Below are experts of layer 4 (counted from 0) of a mixture-of-experts language model. Rows are named up (a neuron's input weights, with its number) and show model dimensions 256-319. Each number is 500 + 40 x the weight over its row's rms, rounded and kept within 0 to 999. Numbers have three digits each.
Before each expert's rows: a language model's description of what the expert responds to. This comes from a sample of Wikipedia text that the model never trained on.

# expert 36
Inner pieces of words split by the tokenizer, such as age in Management, o in Meno, erial in arterial, plus some table pipes.
up0:501472541481502546499469480507434563474548437527507499486427579464524453514482508501505491496431523549490526499459430551471453471448388451474380543531493479522487555468476451485474561498544508
up1:512529392514413476506537467482488503493457454549528497486493505479551465460526542523432511497479527517498571436470483564482463442496466535546464507501533537494519511514521474492504513495495575
up2:502515540528468466484510491579508540559573469502552540457484479547506501532540571535515543470414540557473418397500544493462501510532523552471534513490493567438481546540502571443497501523550473

# expert 33
Month names and years in dates, like born 23 September 1997, July 11, 1968, plus commas and in within biographical text.
up0:504498528589479499474515525465568564465517461434536493489454550575472509524563502548520519500483493469581474524433566528472496481501508505562437513526537510459524553494481444497487585496500493
up1:533467539483508602480419550504562534502455541510584468437456555496507523409477498562514469493477519469484497506537469442476425478537416547516566460518527425537516429454507489480526506487470495
up2:504478470472492529519537441535487535499496498516471522478488549481533457547459532470529456543504524506497543460461500604429492552502540463476432469467588494504532447506543465487492510529453512

# expert 9
Given names starting a person's name after a role or comma, such as Andrew, David, Michael, plus reporting verbs like wrote, said, was.
up0:538539482422446437478455464456519567519427459511437568537477488514434486513530460519505564481455496518458605517473530494478463523445488548461555538489496534423469474448483501597421533516487528
up1:587516540448484523504462502518527497526457498553491523512545525594527506498497540553531447495490449536467542519516482451518447462519535529559477551550557476494514478522526503570457538482561488
up2:514575476496529571495513486517513563553488523598481478485433505444421410459518504507435465513448501513542495503485510576471529446493516489500513542548466376467540505541503499486490431477483425

# expert 6
Word-final suffix pieces such as ed, able, ated, ous, and participles like built, based, oriented, often after a hyphen or stem.
up0:445484504464480527547481490546474543543482490472456513440478469472393445490524475534554468570478518548513535529500508485485496561502475445488491545522552481544597501492511442503534599496527492
up1:464521507525484602443517436550559508475520521478455527513478473556554514514522541573469519490449533518464548526484428408498591492487532510474492528512547452528523551549489511464445461410503400
up2:542469469487455556529578517544455509504508505538530522397535448471470528491599482444508415549465447543476475471497494524454482403476506429494487466476507530471584538516479496518495497553523483

# expert 45
Subword pieces inside foreign names and rare words, such as -mil- in Juancamilo, -ri- in Coñaripe, -ucci, -mann, -tic.
up0:472531493482575504480533545495495539498514516498524549479537490520491519490492510519542472470500559480498436523467563513464566516445433503602531472524514463438562501534558484450474590481530572
up1:460519491453454528529571483564464483532510514449475487490516480506557539488459541514523507514504518475542454461546549485423542489501485528516528543508485428504532522554542507541453541520484422
up2:486493529531494460544527539546503515664503536531503527596552465518510510527554484531517467500498529536467499478527475530560488471542425537487439494473492510433457501525438472389565518522520541

# expert 30
Connectives after a phrase such as due, because, since, meaning, however, tennis set scores like 6–3, and heading markers like ===.
up8:480527546525404424456491544455523515537521544474496511430502508474533522417525413525441504504548523554528488523557494524519556535512503514508546508458440497561436449443492503525490525510467459
up9:411488484527500553552468514560488521468502433477544470582443502407568528541492471528442511511461497453519451511492483474517494472494488536538477481462458475532486526526448509522575481474499497
up10:484477481547526500495491509551591489500542536393513498526456544437494450493558516480614445514465459546470467473429511510459495519484452506591539506524514500495582506488462531515497500502472498

# expert 42
Digits, year ranges and date pieces in tables and infoboxes, such as –19, 2008, present, and units like ft, m, %.
up8:463506539538460486527478529437464427540464561582558473446547463576437476476425512497565510466427494527489470540531457460514546479441488491539542520451506528527467554520527497437587514506526508
up9:446479485544538532500494549421442528544573524466515481539455552453523576523525516540483520518457567540488477565463473484516498493530517512422412569476464486569492531478461551499483523519483478
up10:472471499541478502457453457466472498491498522482546536523444513554511457454484515539511542506491552476488563594410459515453572470592515529456526553512511483442535502489501512524457497492519463

# expert 56
Mid-word syllables of non-English personal and place names, usually ending vowels or short pieces: ara, han, ia, nja, rak.
up0:476475522487526545526499431543470466563476539512504555608508523488485470523505473495455489550455526435426561527492472561498485524402475461490495557475471514432433525521571472546474555483547510
up1:493481463523491492490539478484486478506458593584507512523520514503567609509474528497466516508510482463486577468470482438500486463546466576533449484538548519490555468443431518479463450446460463
up2:441477527495498468555475521461473551449503523559498535484482432490480490475457509457404475461430484571503520513452550488567491452576538562513404490543444537449543495542555491419537444496501520

# expert 52
Words in infobox location and geography lists and coordinates, such as Rural District, Location within, Country: Iran, km.
up0:488486556537504508485498464519454517504523464563525521513515540466430502529533585470504434420437498547603407550509492506462529540519503512521517535453517537527462527506554509538509457526521459
up1:495495466476486519468521415502538458478575528532524501521445525520546550510536533474399533508503513494516477486541456526548492493448450517569492572533561485487562497491563491515471533481482461
up2:407498437495530542496496475429558498485496453485499498441536445494543500489521481503543433503447472527535499467507518501517537482546499534475445479513484452486525529460485553489467503477515500

# expert 49
Compass directions after verbs like heads or from, such as west, northwest, plus him, back, mother, father in narratives.
up0:471535441500519508570519514484453414523436447484525536435481464505452487529444496514477457477482539441504578507547472550474483531367468505519427464458528481528540449511495486443503457530513483
up1:507478507521465535464506478476500537488456461491470446462426538558520511445499529498525556493497432485489493511489447401456493550457485577487510511475511487472479538575498478518456526517531473
up2:508495517498486482475580485534527528557528521499507467490534513534441405503518523435465545521530542531482431494500493501526595555542412516586510518462489533412504440523496499563582493471558524

# expert 44
Second parts of place and team names after New, West or North, and suffixes such as ton, ville, ford: York, Coast, Zealand.
up0:521467498498494477499519478489525537572453480467498582499476530535461483460517549520503504415473470497469485507599516478531540515474534452514430512467494543521572539461603550574481499528536504
up1:447431533448447539470473457505468521469505513459495558540519518566466488535501428539487512522482564461514539539480449517481513528463520486521537496511492502614559562512512582567499564514506495
up2:483425533464491487478515462428486472494519572524562528530544566502477458526522520441570580500481477469502524460468495500517503517563469463407474574443514451513453563532460476523529467518464505

# expert 48
Single capital letters or first syllables beginning names, initials and taxon authors, such as A. in W. B. Powell, C in Cyngen.
up0:425494505449522530535577524566600507489475456503525559473515535560418481516517515519544558465470520471491522539554425431523466506475454492507501547543542502447523527467536455530422504497493496
up1:446510571460469519454487490499559505520505526490507513480484561522528551539516548497517454483466485463446567598468516426475495431514567535448467532476508478554459477481517549525490464525477481
up2:493446463505477438530453495485574554522574576461563515466538495501491487401533529512494535537449598560478476511456523544560581492560515529508462534446470488457569493483545562494557540458451511

# expert 7
Articles a/an, opening quotes and first pieces of words split mid-word, such as en-c-rypted, sub-con-tinent, s-wore, Imp-reza.
up0:512458566470524483511552519544456536529482588440498553424434456445478517543538465487469455498407513477591487514487550526552571450529509463507465542481513520563513537466504492537483553530516486
up1:501475482510484451486545504493438551518472507505479540466481502545486542501488449532460534473537460523480461488528519508533415514496496522427546528528554522495542483479623495470504487455522439
up2:526494546489504476535496523500452523455443473549553510477494518473572486504536513543436524499507490532554499509526504489552482598491538500525533568430469524479509467537456455526546505550505570

# expert 12
Words naming wars, centuries, nations, dynasties and armies in history text, such as World (War), 19th century, Soviet, Ming, Tokugawa.
up0:481471500497482421529497448492507509497489487519532529494430503464459506486545476528491502544556520525463500505400475575549598541474538489538531564492478456490497492512443514470441536535535535
up1:494535473498481515471460481475552460523458486535498484521512529431486515533498451508444530458466543480513537441472491471491420461561540482522465494499501519534491552481549504519513479475541483
up2:505450542496505545475489479556518522532563576558543531434495471506511506475456482425412504471494481534418564495528495414496418445462470544440529494451588438469559505491501507483508504572495475

# expert 62
Words inside song, album and event titles, plus closing quotes and heads like Award, Records, Championship, Stadium, Railway.
up0:474498476455457445480511487469446416502502540528505547489442593534444518521529508461514550523443473512524468514515515453483532532529576504472571502534518532549516502490434491474470519479637511
up1:521423467464484433448512580445507493487433505518521541459511568531479490452553490536491515501483494505468517539519513567546525572500500502491453465517516485520553451476466521463462519531463530
up2:540531454534444504458547500556531523501415507552511504426503586542512464530496507556516548415443533528543474496501489556507562478511537500509539583542529472505530621499482436514490507503517506

# expert 1
Romance particles like de, des, et, and separators (dashes, slashes, pipes) after names in lists, credits and foreign-language titles.
up0:486457527506515497426499547464526597558542523452500559425519500469440486469496474496491503457438544435550472491485580495526487447462476501526562515483432466495516535471518458452495541527581481
up1:545526476496497500449520537463505557487562460496470502617416539524502468482469569548507465435508548524539456487447475466520464475517502519496450555518528485509555506516523555421485531495526518
up2:536505478494466597519492526499388524489564516494507495475569439541536439486582468446504579556530476481538590414536484527479471487475511484452515479397418496467485469483511488468491471564521504

# expert 35
Byte pieces of Thai, Chinese and other non-Latin characters, accented Latin letters, and LaTeX pieces like _{.
up0:495484562459523528502494492512456459478523475528538524536446506451531522539471498464517473533467479474510478519515475483467507503455447442479419506508523552453447477500553466518556596446509415
up1:455493494476487517462528510468452507363449473494522500531498495427409526475507512457481519515501494557562494550500476521462565447556439498511440511452504478495533495480459488541515520469424470
up2:493462512482534542471503519520498542543491516487433479539487509515502474458492544532531571472437494437493493479449545472493531543530562485498556568532558482488398515446513468547460533476578471

# expert 34
Short word fragments inside longer words, especially after a prefix or first letters, such as unpre-dic-table, inc-ub-ated, proto-C-ub-ism.
up0:503455512508515536534484472545451530501530516476570482490484522543540535532506497499469506549394569518467530511437511470496554451538456513518509486490453518539511520520585428503514531506489535
up1:573522487494487481478518510418517471494485464504518491553500515435480456454514517545596563539514476399462513471450508521508505554484509509508509491517518492463556482531462572469553484380521505
up2:525561467532494518539494493551515504543531503563507531491454464535418478471584486507535505465485489593546589486446476509518448527517552496503458501515500470487469506474479506493446501497526450

# expert 57
Unit words after numbers, like km, miles, ft, kg, million, meter, mph, plus table pipes and closing parentheses.
up8:526507497515488491503498550493597485444511555588453517541482515422457546541547474515467414502592466484476490480466554472486527478535416492506435508497532541569529491476479413550465451516442522
up9:487539448426538445485488448495510460495496475497549545516485455487503479487515517573536428512488463542537478468536500516429477496480506496488448473503494478552457501572495481563517484518464507
up10:540500495495462512463488560459434518535475529496440551467476491488514467488497574552500519474498483523470527559537401461536514472505475494420412462471530524484516543507505551575531541497534430